From a checkpoint of a small mixture-of-experts model trained on Wikipedia: vocabulary 13250.
Below are experts of layer 5 (counted from 0) of a mixture-of-experts language model. Rows are named router (the router's row for the expert), up (a neuron's input weights, with its number) and show model dimensions 64-95. Each number is 128 + 32 x the weight over its row's rms, rounded and kept within 0 to 255.
After each expert's rows: a language model's description of what the expert responds to. This comes from a sample of Wikipedia text that the model never trained on.

# expert 40
router [131  82  92 105 164 111 138 167 112 102 159 117 144 135 132 108 147 150 114 178 110 134 131  92 149 119 116 119 102 164 183 102]
up0 [199 116 132 167 157 133 132 141 151  91 101 124  96  72 144 155 217  83 111 125 139 168 135 132 147 102 166 116 144 133 153  95]
up1 [202 153 135  95  97 159 134 147  98 129  21 127  95  96 128 116 113 128  90 164 103 177 125 121 132 112 156 106  69 156 100 126]
up2 [140 114 122 153 135 155 150 166 112  50 133 185 130 129 122 177  72 155 155  96 114 153 142 108 164  86 123 189  85 153 124 142]
up3 [135 119 120  89 172 168 171 126 136 175 110 122 157 162 153 120 122 111 149 158 126 169 157 123 136 153  49 106 126 175  66  79]
up4 [154 142 157 105  62 133 154 121  60 119  84 162 134 181 116 130 180 172 154 108 108  87 152  67 158 141 105 130 109 196 100  94]
up5 [ 77 119 145 188 142 175  91 162 119 123 170 142 131 114 175 132  78 171  94 155  88 167 118 115 152  77 119  96  10 169 122 142]
up6 [ 82 167  99 162 161 116  94 101 113 161 117 119 133  89 180 132 153 173 159 124 129  92 105 101 238 156 193  36 120 155 165 128]
up7 [125 105 147 142 126 105 117 105 119 139 147 129 145 209 135 136 146 189 127 103 139 132  60 140 130 131 121 116 114 112 135 140]
up8 [124 154 136  75  80 135 160  96  90 153 100 150 148  64 113 144 110 154 141 159 112  94 133 162 149 172 146 146  84 202 169  97]
up9 [ 83 137  90 160  81  98 171 143 123 149 144 114 159 125  75  89 106 143 136 147 111 109  90  79 160 135 136 123  24  62  81 126]
up10 [116 171  83 139 114 102  93  95  92  90 192 157  84 117 106 125 177 111 147 117 160 160 131  99 118 136 166 156 143  75 125 122]
up11 [125  82 135 118 140 167 145 129 135 147  79 161 132 169  89 147 104  77  93 147 128  97 120  74 131 117 193 105 119 120 180 142]
up12 [ 80  87  86  83 146 136 103 140 117 118 126 100  95 116 121  59  99 129 169 177 138 115 129 164  95 159 151 135 186 132 101 162]
up13 [109 176 161 150 149 128 177 114 134 124 152 148  95 153 120 160 133 167  86  95  70 106 117  96 111  50 102 100 160 179 138 118]
up14 [115 171 118 152  89 121 144  95  73 117 121 130 138 110 143 125  85 148 152 194 112 101 194 141 106 116 131 124  92 145 161 137]
up15 [136  85 135 159  65 153 120 160  79 135 114 143 109  90 139 178 141 134 129 146 151 112 174 130 193 114 156 127  77 170 119 102]
up16 [136 114 186 156 160  53 141 145 164 164 159 105 175 138 126 134 129 240 150 112 155  83 116 138 143 113 155  78 133 111 135 137]
up17 [107 107 148 118 150 126 155 115 100  76 144 119 133 135  99 129 114 163 109 123 149 149 117 115 111 128 128 178 132 163 139  98]
up18 [168 121 126 108 136 150 149  83 133  79 188 125 152  36  96 127 184 160  91 157  97 186 135 148 173 135 134 118 110 119 153 141]
up19 [152  99  61 121 114 151  77 140  93  79 174 172 125 113 145  93  72 106 131 145 176 171 121  77 182 184 175  83  84 157 117  90]
up20 [ 96 124 138 150 155 135 172 123 144 144 125 142 143 150 115  45 203 147 138 105 120 126 139  88 114 111 110 149  74 110 154 138]
up21 [ 81  67 127  88 113 177 118  70 131 130 155 122 155 126 136 124 122 156 104 142  88 106  97 121 105 127 132 113 124  88 147 161]
up22 [112  85 140 104 141 104 112 126 124 144 119 123 123 129 156 116  95 167 101 152  99 129  87 126 125 172 101 103 129 135 134 119]
up23 [124 122 184 165 137 127 181 150  91 173  96 102 154  87 131  81 126 129 158 170 178 134 129  91 137  88  93 149 128 189 108  91]
up24 [109 106 162 163 117 106 100 123 129 152 116 124 108 109 167 170 165 102 141  83 174  73  99  97 218 145 132  86 136 129 129 121]
up25 [156 203  70  97 157 175 143 123 138 103 145 174  85  97  53 114  36 162  93 107 129 168 141 113 111 145 109 155 137  95 163 113]
up26 [144 130 129 115  88  96 166 111 142 158 168 106 180 124 108 173 157 169 188 147 147 135 124  93  65 102  66 155 142 127 163 100]
up27 [105 123 128 114 122  71 164 105 123 133 162 126 115 141 153  39  90 156 160 182  41 132 147  99 129 125  77 115  67 125 161 110]
up28 [183 113 143 103 102  77 142 111 128 108 173 140 127  76 105 104 124 130 137 180 102 142 103 156 203  87 132 119 161  85  89 162]
up29 [132  86  78 145  61 154 118 129 125 153 149 105 138 156  87 110 117 147 168 160 138 183 113 107 119 113 117  83 159  82 111 107]
up30 [113  68 125  95  60 120 141 118 108  69  81  79 161 125 160 157 165 137 125 135 128 174 139  87 136 133 159 156 118 210 133 112]
up31 [ 66  83 172 129 161  94 160 122 125 134 186 110 157  95 123  91 140 156  92 127 143 117  83 100 123 100 185 196  75 204 174 117]
It responds to: First piece of a capitalized or Latin word, often in species names and place names, e.g. Bulbophyllum grand-, Brachyramphus per-, Van-uatu, Man, Bal.

# expert 58
router [135  67  80  76 198 138 155 135 121 114 161  90 182 103  92 159 124 165 128  83  89  92 112 131  95 135 149  76 130 157 166 165]
up0 [152 129 141 120 143 117 202 137 155  82  77 109 153  90 135 127 141 122 128  78 168 141 160 127 181  96 179 132 122  81 150 102]
up1 [132  92 162 137 158 145  78  62 128 155 132 104 102 144 117 101  83 193 102 146 121 138 171 158 114  97 121  89 182 135 182 155]
up2 [129 167 120 133 124 167 166  91 166 169 130 146 137 141  54 142 124 148 152 128 125  97 121 143 130 139 129 122 107 127 140 151]
up3 [140 123 155 100 136 106 142 100 165 183 121 148 127 186 131 136 117 132 105 167 126 105 116 118 121 125 116 137 101 162 115 116]
up4 [137  52 151 100 106  90 123 129  84 126 150 149 138  73 118 178 161 135  86 144 114  73 144 134 163 137 106 143  75  98 108 128]
up5 [106  71 115  38 123  90 119 132 166 161 128 147  98 116  99 102  56 134 139 145 140 100 186 137 119  74 167 110 221 134 135  90]
up6 [116 147 111 126 164 150 117 105 165  95 133 115 168 105 109 189 132 156  95 143 135 127 140 140 143 133  71  75  81 111 132  95]
up7 [155 125 101 137 102 178 107 102 128 137 166 136 143 101  92 116 149 158 108 143 121 141 110 154 143 106 157 126 105 136 159 108]
up8 [161 122  80 115 104 131  86 154  66 138 108 135 203  91 104  73 140 139 137 109  83 188 137 136  71 119  91 135 101 102 149  65]
up9 [159  98  68  56  74 122 131 154 110 144 131 111  98  71 139 119 130 154 104  96 111 115 120 148 126 136 176 126 176 191  97 126]
up10 [125 127 158  84  99 112 143 124  81  74  75 187 142 125 179  87 102 133 142 162 174 147 131 145 120 139 120 113  91 157 153 171]
up11 [ 94 130  33  99  89 174 118  79 154 139 134 140 122 107 141 130 139 160 110 111 151 147 166  97 107 158 129 171 131 107 110 150]
up12 [ 96  77 112 148  52 108 168 140  97 145  67 151 160  92 111 121 111 109  95  95 194 157 141 145 127 108 101 101 125 112  89 141]
up13 [ 96 124 178 126  96 136 134  96  93 126 141  68 124  81 128 145  94 142 115 128 152  99 131 129 159 120 142  73 182 103 129 164]
up14 [108  86  80 117  89 130  82 165 162 120 104 135 122  71 174 122 116 166 134 118 207 123 133 103  70 158 121  78 131 100 131  92]
up15 [138  76  92 138 116  88 169 120  65 108 106 104 147 158 143 120 136 120 117 135 113 190 119 128 101 131 105 103 142 134 112 156]
up16 [137  55 118 128 209 104 155 130 133 135  94 148 144  87 182 131 177 137 138  80 102  89 122 124 142 117 111 102 171  90 135  81]
up17 [113 114 119  69 187 136 152  52  72 113 116 137 127 117 137 146 155 151 107  66 104 130 120 136  74 135 117 173 142 162 171 184]
up18 [ 98  85 175 145 148  79 151 159 175 163 144 125 105 121 120 149 195  87 161 109 138 132 100 103 151 122 104 162  55  91 126  88]
up19 [157 164  97 123 167 166 123 170 178 111 127 169 215  90  99 184 114 185 126 106  87  99 122 101 121 106 130 110 125 157 118 101]
up20 [110 140 112 123 113 115 104 185 125  82 152 116 113  98 127 122 154 128 172 127  80 151  54 167 130  89 123 189 102 108 121 140]
up21 [105  75 155 134 121 115  98 105 161 151 109 145 102 176  81 113 114 165  98 165 112 124 163 159 198 147  99  90 175 175  65 139]
up22 [104  96 151 198 121 154 126  89  68 118 141 203 110  56 167 116  91 100  62 154 135 108 147  48 206 125 117 220 157 127 119  98]
up23 [ 67 126  91 126 123  80 141  93 104 108 118  63 164 184 158  81 162 119  71 199 138 159 100 166 174 154 148 151  89 143 128 116]
up24 [141 144 196 147 101  95  77  91  46 138 150 144 150  83 168  74 100 144 123  81 134 128 133 132 183 123 162 143 194 114 147 149]
up25 [ 97 132 135 134 125 108 142  93 126 168 107 173 155 125 148  67 130 151 101 132 157  58 181  77 126 147 189 133  79 139  91 129]
up26 [135  93 168 151 128 154 118 127 104 152  85 123 151 186 123 106 133 149 145 130  32 177 110 142 141 100 159 118  28 141 180 135]
up27 [147 183 140 174 141 132 156 100 132  94  61 127  74 143 212 173  70 154 125  81 132 112 103 129 191 138 116 166 119 193 147 126]
up28 [155  77 138  67 146 114 110  59 139 134 129 144 170 128 143 145  98 201 188 173 155 117 148 133 117 104 142 122 116 203  93 131]
up29 [142 109 147  72  61 157 105 125 151  67  94 154 105 117 129 136 122 141 178  54 105 119 138 113 110 188 117 106 221 113 128 121]
up30 [151  95 147 121 136 131 104 133 163 103 180 101 135  91 177 148 108 120 137 161 104 157 121 144 126  97 103  84  86 167 109 110]
up31 [ 29 133 167 127 118 141 116 150 192 102 185 135 136 125 129  96 128 147 138 127 165 163 107 142 124 102 149 206 101 108 132  99]
It responds to: Capital letter or first piece beginning a personal or place name after a comma or title, e.g. A-igars, An-astasio, L-ühe, Ch-inatown.

# expert 5
router [140 116 140 189 107  94 159 109 159 100  85 138  97 112 115 183  93 102 140 129 193 123 120 135 114 118  53 175 114 179  77 105]
up0 [ 78 161 154  92 127 119 118 144 114 155 119 105 122 130 150  78 144 102 206 147 139 103 114 155  92 119  76 110 183  68 109 126]
up1 [166 174 111 153 183 153 122 116 107 126 109 116 159  59 125 174 122 106 132 141 145 156 146 116 169 122  55 117 122 154 117 150]
up2 [123 173 114 228 179  88 132 103 129  68  92  89 152 134 113 117  85 151 101  64 160 116 158 140 164 162 146  80 162 162 101 169]
up3 [167 142 104 181 129  87 136  88 115  91 122  96 110 105 124 114  69 108 151 142  94 137 119 143  66  97  97 112 124 143  93  90]
up4 [145 130  91 122 130 142  78 133  97 116 143 101 100  76 138  71 141  95 129 122 105 137  94 129 174 112  73 152  74 141 142  55]
up5 [110 150 112 178 157 144 198  89 187 121 129 140 123  58 151 146 139 133 170  94 175 199  84  83 154 188 138 161  40 175 152  71]
up6 [135 124 151 132 127  69 174 127 133 120 148 158 146 109  94  62  67 140  98 197 132 124  98 113 137 139 122 141 134 203  86 122]
up7 [104 152  85 188 144 153 199 151 136  58  88 229 165  89 112 126 153  68 133 100  76 108 104 178 103 130 136 132  79 140 115 101]
up8 [134 138 141 133  79 135 117  33 181 150 141 164 174 149 162 212  85  87 174 169 107 152 142 107 124 126 124  97 131 154 139 146]
up9 [125 110  95 112 130 171 133 134 132 112 185 148 159 143 100 158  73 118 127 147 165 113 177 134 114 105 142 174 130 131 154 137]
up10 [127 116  91 132  79 196 132 106 115 140 226 140 145 160 203 150 168 138  55  96 178 129 133 142 146  98 127 145  76 154 114 137]
up11 [111 127 175 192 134  98 166 130 112  78 149 116 126  90 131 105 109 134 127 137 105 109 118  86 160 138 128 183 108 133 176  82]
up12 [134 151 154 157 134 112 119 129 129 118 127 148 125 107 124 144 102 174  97 128 159 163 135 121 135 128  60 165 147 115  93 129]
up13 [157 125 164 139 121 126 170 150  72 134  81 113 153 148 127 105 165 132 116 161 148  75 155 112 109 141  91 139  71  37  88 178]
up14 [147 103  97 121 113 147  77 113 113 121 164  79 165 114 105 127  65 152 160 152 133  61 115 144 109  85 148 117 108 138  90  77]
up15 [204 183 174 118 152 153 129 121 145 109 148 161 109 112 177 171  90 140 169 118 146  63 168 115 112 113  85 130 167 128  89 131]
up16 [157  82 131 115 104 128 157 103 157 136 115 107 130 134 141 172 164 132 153 192 181 121 146  94 138  82 112  84  86 164 129  80]
up17 [124 156 156 168 171 126  82 140  82 187 176 135  85  81 101 132  82  85  59 196 154 125 159 163 106 137  91 197 106 146 144 120]
up18 [166 197  92 157 115 189  99 129 122 198 110 126 105  84 163 108  99 155 108 171 152 113 133 113 152 143 195 141 106 112  86  47]
up19 [128 133 118 141  82 136 119 155 123  62 140 160  92  98 191 200 123 107 141  87 140 134 123 147 155  95 137 153 125 133  91 111]
up20 [126  84 101 153  65 164 123  88  95 174  96 104 151  77 137 107 115 175 149 129 141  77 105 151 176 180 122  88 145 183 137 122]
up21 [ 97  93 129 132 156 169 139  58 120 126  98 106 104 127 176 164  93 118 151 133 131  75 141 149 148 113  88 177 175 205 148 169]
up22 [147 138 158 119 173 109 154 152  99 119 116 160 181 108  90 153 109 128 151 145 153 112 124  85 181 124 128  98 133 194  84 118]
up23 [110 136 114  81 161 147  84 112 130 148 109 213 117  72 133 142 125 137 139 115 137  88 156 169 139  63 129 121  89 122  75  78]
up24 [164  66  97 102 100 179 150 119  87 127 120 192 111 146 140 104 120 202 104 120 155 129 163 171  97  72 124 158 105  75  64 133]
up25 [112 102 111 168 122 144 170 131 169 141 140 167 138  77 124 158 117  98 121 109 164 114 104 115 171 130  75 154 105 173 105 130]
up26 [147 167 141  61 119 150 141 151 103 173 109 121  66 129 159  84 104  84 165 100 176  84  83  92  97 112 115 162 119 126 134 112]
up27 [148 140 135 123 110 127 169  88 172  98  96 208  91 128 149 147  72 142 135 117 137  89 145 130 164 111 133 135  52 115  93 142]
up28 [109 167 149 103 117 166 136 136 121 130  91 155 132 150 165 150 147 137 225 116 117 177 133 139 124 170 122 104  97 108 104 115]
up29 [118 164 188 143 133  86 129  83  80 112 155  91 153 107 160 199 148 124 155 125 124 121 116  73 147 100  82 142 105 126 100 135]
up30 [143 123 118 138 103 102  89 117 119  69 120 156 166 116 160 154 167 120  85 104 122  53 115  92  96 112  71 125 124 126 141 161]
up31 [169 171 111 164 149 115 131 100 130 126 167 132 153 115  79 133  80 123 169 133 107 124 116 146 142  97 118 112  85 125 121  87]
It responds to: Field names in infobox lists and table headers before a colon, such as Fields, Genus, Binomial name, Succeeded, plus coordinate second marks.

# expert 42
router [144 123 106  68 119  96 132 125 140  71 119 136 128 140 139 160 138 109 138 159 103 117 132 156  99 117 111 114 142 155 174 174]
up0 [175 100 140 157 135 135 136 141 139 121 132 192 123 111 151 119 161 172 149  53 172 158 152 129 159  32 140 110 161 172 151 117]
up1 [146 153 146 152 138 162 167 125 136 119 119 111  86 140 136 126 102 184 112 106 135  86 179  67 148 174  82 146 121 167 164  91]
up2 [131 180 120 106 172 116 141  97 162 151 129 122 101 112 130 151 100 178 111 183 118 127 207 156 137  99 103 173 111 153  96 169]
up3 [112 149 105 125  98 122 145 169 129  74 146 125 137  75 156  74  57 140 116 124  99 123 112 183 164  41 145 148 116 137 164 137]
up4 [143 180  67 131 152 168 147 109 115 140 120 120 147 105 144 105 118 116 116 106 125 190 171 157 220 183 146 183 121  86 143 116]
up5 [138  76 109 171 112  63 179 119 189 145 132 205 125 115 148 155 109 162 130 153  97 143 143 140 100  84 121  86  96 159 142 112]
up6 [138 169 115  65  95 113 161 101  88 107 150 156 119 103 178 138 109 147 156 158  92 106 142 121 118 109 142 146  99 124 168  51]
up7 [149  65 131 186 129 177 136  98 154 133  82 123 103 148 117 203 121 159 172  97 120  92 150 156 116 140 125 115  94 188 157  59]
up8 [129 132 195 156 159 134 133  50 119 143  59 107 113  94 198 165  71 183 150 152  96 107  83 100 119  99 133 196 150 103  83 131]
up9 [147 114 147  96  95 158 158 144  89 108 130 103 114 120  97 138 103 102  91 155 135 137 129  99  76 148 155 146 110 229  83 155]
up10 [142  89 113  96 110  84 118 170  93 136 179 147 112 110 153 164 198 122 153 117  80 121  52 136 128 125  85 155 167 116 162 107]
up11 [157 125 119 156 117 150 155 130 111 136 106 144 114  61 153 179  96 171 112 129 124 160 170 139 148  79 157 142  75 204 123  92]
up12 [187 164 107 142 129 115 113 147 107  80 117 149 117 157  98 119 109 152 148 170 123 117  99 177  78  95 120 162 118 123  73 144]
up13 [125 105 170 155  98 115 128 115 159 163  93 157  77 106 148 141 157  93  54  54  96 116  92 165 110  71 108 105  96 101 105 113]
up14 [106 146  80 174 194 118  68 127 127 123 158  95  85 142 137 155 138 155  72 107 157 116 118 104  73  62 125 152 122 125 128  49]
up15 [ 83 155 133 113 112 178 171 118 126 119 130 187  78  89 157 148 127  90 128  57 181 139 154 114 153 140 133 120  57 173  67 134]
up16 [ 75 117 114 125 110 129  74 111 106 129 173 142  75 165 137 119 124 125  97 101 161 133 161 158  92 169 119  70 124 189 159 152]
up17 [147 194 143 115 110  83 136 109 213 127 109  88 139  96 188  97 125 173 162 138 136 122 128  85 127 105 154 178  62 148 164  94]
up18 [119 111 122 175  91 136 167 171 128 154 154  93 137  98 107 166 136 111 133  80  71 135 141 150 166 113 158 194 203 115 173 134]
up19 [143 178 167 109 127 153 127 139 135  85 157 162 100  75 122 147  97 114 123 174 101 142 159 114 110 178 111 176  96 128 171  55]
up20 [145 177 115 135  96 163  93 134 155  73 119 144 105 108 113 204 140 117 152 140 113 105  78 135 199 121 135  67 137 147 160 100]
up21 [ 53  80 137 120  98 111  87 187 126 132 134 130 161  66 141 142 122 151 115 157  97 100  84  80 134 120 139 142 176 128 117 142]
up22 [125  97 118 144 113 132 157  79  98 143 123 127  99 134  54 119 171 135 173 113 116  92 127 179 129 123 102 139 160 113 155 103]
up23 [139  62 158 104 109  50 152 113 117 107  97 167 178 129 108 150  96  98 132 128 129 153 117 166 184 141 100 178  63  93 153 114]
up24 [145 149 142 154 131 178 131  91 134 146  88 161 184 110 102 176 143 158 110 172 130 118 171 166 156  93 125 137 120 155  95 128]
up25 [189 138 139  87  68 123  95 122 119 132 168 185  89 107 124 105  62 140 140 131 100 152 143 124 100 109  90  88 109  96  86 160]
up26 [118 109 180 108 119 137 162  75 158 115 143 188 176 118 167 193 107 132 131 139 140 179 113  90 162 100 120 111 100 167 117 126]
up27 [146 193 155 104 106 105 146  89 112 103  87 161  57 157 126 126 185  82 121 111 164 121 170 170 150  78 122 116 123  93  97 140]
up28 [ 97 191 136 126 115 156  88  64 170 161 144 132 118  79 117 154 146  31 116 129 117 153  90 142 140  86 150 134 109 155  98  86]
up29 [175 128 154 170  90 151  75  96 110 127 133 144  66  82 135 139 193  92  90 102 187  87  97 108  86 124 205 130 158  88  89 135]
up30 [129 108 150 141 162 139 122 130 143 139 134 155 130 134 189 166 152 106 130 136 102 118 132  90  66  86 143 169 139 122 167  89]
up31 [ 75  83 102 124 191 158 135 160 102 135 136 144 145 109 103 112 116 191 152  96 116 146  88 103  49  68 120 128  95 181 145 144]
It responds to: First piece of a capitalized proper name, often given names or surname starts, such as Al, David, Mol-son, Hum-phrey, Kat-yusha.

# expert 35
router [151 129 130 196  81 121  91 174 127 126 135 182 128  91 115 122 129 134 118  98  94 113 147 195 113  82  76 140  78  70  73 136]
up0 [139 110 169 136  88 215 153  65 129 138 132 149  74  76 159 135 168 109  88  96 178 112 100 162 125 174  68 112 114 143 101 102]
up1 [129  98  58 110  30  96 133 167 138 139 134 117 110 115 138 175  95 146 143 125  53 161  79 147 110  73 102 130 144 144 136 110]
up2 [156 177 155 131  88 105 155 174 193  82 144 140  64 163 157 161  96 161 126  69 105 159 114 130 145 152 107 135  90 124  96 104]
up3 [144 128 107 100  96 125 136 117 170  92 144 182 142 145 102 144 108 159 122 156 133 116 147 157  76 113 134  88 159 103  70 171]
up4 [112  98 134 123  94 110 162 156 121 137 135 175  27 158 155 172 139 106  69  87 150 159 131 135 111 150 213 134  54 179 130  91]
up5 [129 115 114 197  86 139 128 112 108 129 114 111  99 150 131  57 127 101  97  86 160 120 129 101  93  98  98 159 135 100  50 128]
up6 [155 150 111 184 113 159  92  99 135 138 181 174  97 134 158 150  94 158 138 100 164 121 124 178 159  83 105  93  89 150  47 117]
up7 [168 173 119 170 161 151 105 121 109  84  81  99 154  97 175 146 122 179 152 114 147  75  92 170 160  57 125 143 111 133  51 152]
up8 [107  94  97 176 120 136 101 119  97 132 186 174 106  88 186 152 139 180  85  88 108  99 126 151 139 116 119 151 126 126  94 170]
up9 [146 126  71 156  94 112 142 117 126 171 112  99 205  67 140 161 114 190 127 155 131 136 185 127 136  55 118  93 179 126  77 137]
up10 [125 132  99 151 145 114 101 112 116 122 130 132  90 102 144 152 161 123 106  90 145 139 136 140 197  88 121 149 155 131 164  67]
up11 [139  68 122 183  96 108 128 111 164  66 198 160 113 106 138  92 115  97 131 146 148 166  83 112  93 118 124 164 142 165 130 139]
up12 [123  84 176  82 113 107 148 120 144 126 116 129 154 124 197 124 181 127 136 111 108  96 167 124  61 135 120 151 120 131 160  97]
up13 [165 176 120 142  98 119  72 113 116 122 145 104 109  77 134 146  84 121 152 138 148 128 136 185 100 131 157  97  71 174 179 119]
up14 [167 113  75 195 124 118 102 101 170 104 149 163  81 130 166 180 101 163 137  88 159 117 200  87 157  79  86  86 120 115 141 183]
up15 [112 113 122 142 117 175 205 149  58 160 121 154 127 127 119  55 141 168  88 148 165  93 129  80  88 147 108 111  69 154 174 107]
up16 [102 119 157 142 143 103 177 127 127 111 154  43 132 110 110 206 134 159 140 134 143 142 149 148 128 113 135 119 110  95  82 146]
up17 [133 116 172 151  72 194 115 156 158 146 160 127 117 140 186  56  98 170 150  92 123 172 136 134  75 126 129 143 120 123 162 105]
up18 [113 111 130 119 138 146 100 130  85 176  55 140 178 125  86 170  79  93 120 143 132 172 142 132 192 143 148  91 121  49 127 115]
up19 [ 85 167 121 130  94 105 138 150  44 155 146 115 119 144 124 129 124 120 122  95 139 130 100 136  88 125 141 164 199 111 150 138]
up20 [102 121 158 146 115 141 148 107 239  86  52 193 168 109  77 145 131  77 135 151 110 177 122 163 144  66 130 133 172 172 141 107]
up21 [153 130  81  79 102 144 117 160 113 185  56  99 141 153 125  88  85 139  92 125 137 148 128 147 195 144 102  93 169 159 144 152]
up22 [104  91 153 155 102 151 161 137 160 138 120 162  90 107 212 141  70 132 186  72 103 112 110 153  18 152  91  73 156 112 186 113]
up23 [124 146 150 102 114 145 133 110 113  92 123 154  70  97 122 109 133 160 103  97 102 113 114 133 114  68  90 131 150 166 101  97]
up24 [145 159 115 132  86 169 168 135 135 151 102 158 176  97 150  70  89 108  78 138 147 153 114 176 207  93 151 165 117 100 175 162]
up25 [ 92 108  77 187 109 175 161 134 134  92 160 144 180  62  78 174 122 182 139 125 125 127 135  96 102 150 125  85 101 144  91 108]
up26 [ 96  93 114 158 149 162 198 115 111 177 117 116 151 148  88  78 111 151 122 102 206 114 171 136  97  98  77 145 131 162  98 128]
up27 [131 122  98 141 197 155 171 131 184 137 110 145 139  91 150 105 114 207 159  82 116 101 131 105 136  53 184  80 128 122 116  73]
up28 [155 149  86 108  79 115 125 131 148 127 121 226 182  71  95 145 132 163 133 122 133  59  91 134 150  91 144 164 143 147 153 142]
up29 [ 90 122 202 163 108 164 125 117 130  84 120 110 116 127 138 114  70 123 103 172 151 158 138 153 123 131 119 180 106  84  72 117]
up30 [116 139 166 134 128 142 119 147 180 123 118 145 136  35 172 116 106 104  87 171 175  98 156 162 131 145 127  46  96  97  94 166]
up31 [189 159  99 164 102 164 123 135 154 158 176 123 101 162  90 110  80 186 171 194 153 107 149  89 169 128 136  96  91 161  69 126]
It responds to: Leading digits of years and numbers, mostly 1 or 2, right after an opening parenthesis, space, dash or pipe, as in (1999), (2021).

# expert 37
router [170  35 105 145 146 177 141 164  90 200  81 165 147 100 122  93 133 112  77  85  86  94 126 120 156 137 148 131 120  99  88 194]
up0 [130 141  98 154  98 104 122 101  48 148 121 115  96 140 192 121 166 141  96 145 149  80 106 160 104 129 138 132 159 146 113 118]
up1 [121  79 103 136 116  84 117  95 153 217  95  84 153 164 139  83  86 144 140  85 133 133 107 139 171 114 126 110 188 127 115  67]
up2 [128 101 111 149  97 197 116 129  87 150 122 180 134 130 118 179 120 137 161 155 104  71 147 111  96 212  82 106 128 172 134 120]
up3 [165 165 140 158 174 150 110  50 101 157 128 179 139  75 182 163  94 105 156 154 123 187 170 152 148  92 131 161  91 108  94  83]
up4 [153  71 145  89 101 141 113 105  93 190 128  76 105 147  88 117  95 175  90 103 129  78 145 144 130 101  78 176 125 120 151 150]
up5 [104 121  98 106 111 170 188 165  87 155  97 181 164 116 167 169 118 129 125  93 115 133 135 138 151  52 168  99  74 145  81 123]
up6 [117  82  68 128 175 103 108 153 126 180 126 120  90 104 116 106 139 158 113  85 137  67 172 111 186 123 143 102 100 163  44 146]
up7 [111  97 189 140 125  81 125 121 153 106 129 115 118 114 133  76 152  53 107  74  53 105 119 152 190  90 194 133  81 101 147 110]
up8 [118 130 129 147 159 184 169 133 140 119 125 162  97 147 100 116  72 161 121 140 146 131 101  97 152 150 139 134 145 198 151 153]
up9 [125 146 143 146 184 126 109 114 124 149 125 143  81  93 122 144  81 133 169 135 126 106 141  51  72 133 119 117 161 107 124 148]
up10 [135 160 114 141 128 171 125 175 108 155 100 100 173 140 152 121 159 154 135 107 153 171 108 143 152 101  87 126  89  54 132 157]
up11 [112 103 174 187  65 110  85 150 114 171  69  90 103 139 138 130 150 111 139 130 122  94 136 109 199  96  73  99 111 165 143 107]
up12 [151 111 189 113 136 173  95 111 124 109  73 144 200 156 148 107 178 139 131 153 171  32 184 121 148 188 107 157 108 139 108 178]
up13 [178 146 148 161 156 210 130 118 106 148 102 138 105  94 120 184 162 142  94 102 151  95  78 161 123  88 125 173 131 136  86 184]
up14 [ 79 118 123 114 118  98  83 134 139  84 175 151 122 102 146 139 170 125 122 118  95 134  99 172  95 145 131 184 133 149 106 142]
up15 [100 144  99 175 133 209 165 169 126 133 156 120 155 132 185  70 118 129 151  76  62 147 103 125 177 106 116 174  92 113 110 114]
up16 [108 127 149 127 116 155  99 128 180 146 166 143  92  98 142  89  84 138 176 101  87 135 202 140 200  97 131  87 170 159 122  78]
up17 [120 138 138 112  88 195 115 148 143 141 115 100 163 104 104 110 122 133  43  68 105  98 171 135 166 133 135 155  94 119 106 161]
up18 [153  60 128 114 146 182 132 145 118 151 105 114 101 106  83  82  81  66 152 132 107 156  52  88 117 117 103 228 125 153 122 189]
up19 [123  85 131 146  71 143 129  72 112 141  90 151 106 119  97 116 127  74 135  59 125  77 172 148 132 160  88 178 151 131 161 123]
up20 [139 164 103 189 121 179 135 179 129 175 116  96 151 113 117 101 149 122 113 113  67  99  98 102 193 174 133 149 107 125 129 151]
up21 [124  31 132 122 124  99 101  98 200 188 124 150 120  77 144 146  97 159 132  79 133  92  86 117 131 113 118 146  90 124 122 115]
up22 [100 113 134 179  93 119 143 168 149 108 155 138 201  94 118  65 113 139 127 131 174  59 188 156 168 100 141 161 132  99 109 119]
up23 [123 166 118 157  93 127  51 162 170 211 112 129 147  85 121 157 131 121 132  81 110 132 122 120 163 184 130 169 187 104 130  76]
up24 [146 146 192 153 167 132  78 153  55 167  91 137 148  98 147 113  76  85 166 134  98 108  97 163 136 160 176 107  82 131  91 145]
up25 [102 112 101  80 178 138 146 141  99 158 145 110  98  76 198 150 118 142 121 185  82  97 145 129 130  92 169 151 159 132 175 127]
up26 [ 98 133 134 119 121 176 171 127 145 146 141 109 109 121 104 112 171 155  81  82 137 115  98 118 104  91 122 131 106 126 123 165]
up27 [ 99 124  84  89 131 156 191 216 130 175 123 134 148 112 141 146 134 117  91 159  86 154 162  86 147 147 186 124 151 172 167 105]
up28 [196  78 125 103 110 172 181  72  95 173 180 161  93  96 111 161 131 152  74  96 126 119 126 115 156 135 103 104  48 143 136 140]
up29 [158 161 111 148  77 175 140 152 127 173 136 112 112 168  51  98 165 149 137 137 106 122 157 139 134  59  93  51 112  81 124 147]
up30 [123 128 132 101 116  90 123 102 166 177  64 120 134 103 127 111 138 141  72 108 138 156 110 145 128 132 194 138 110 108 102 127]
up31 [178  53 119 176 118 159 141 100  99 165 155 126 132  73 126  87 154  90 129 162  91 121 151 203 185  92  91 117 123  94 121 147]
It responds to: Word beginnings inside quotations, song titles and episode lists, like s, t, m, St, Sh, as in "I'm here".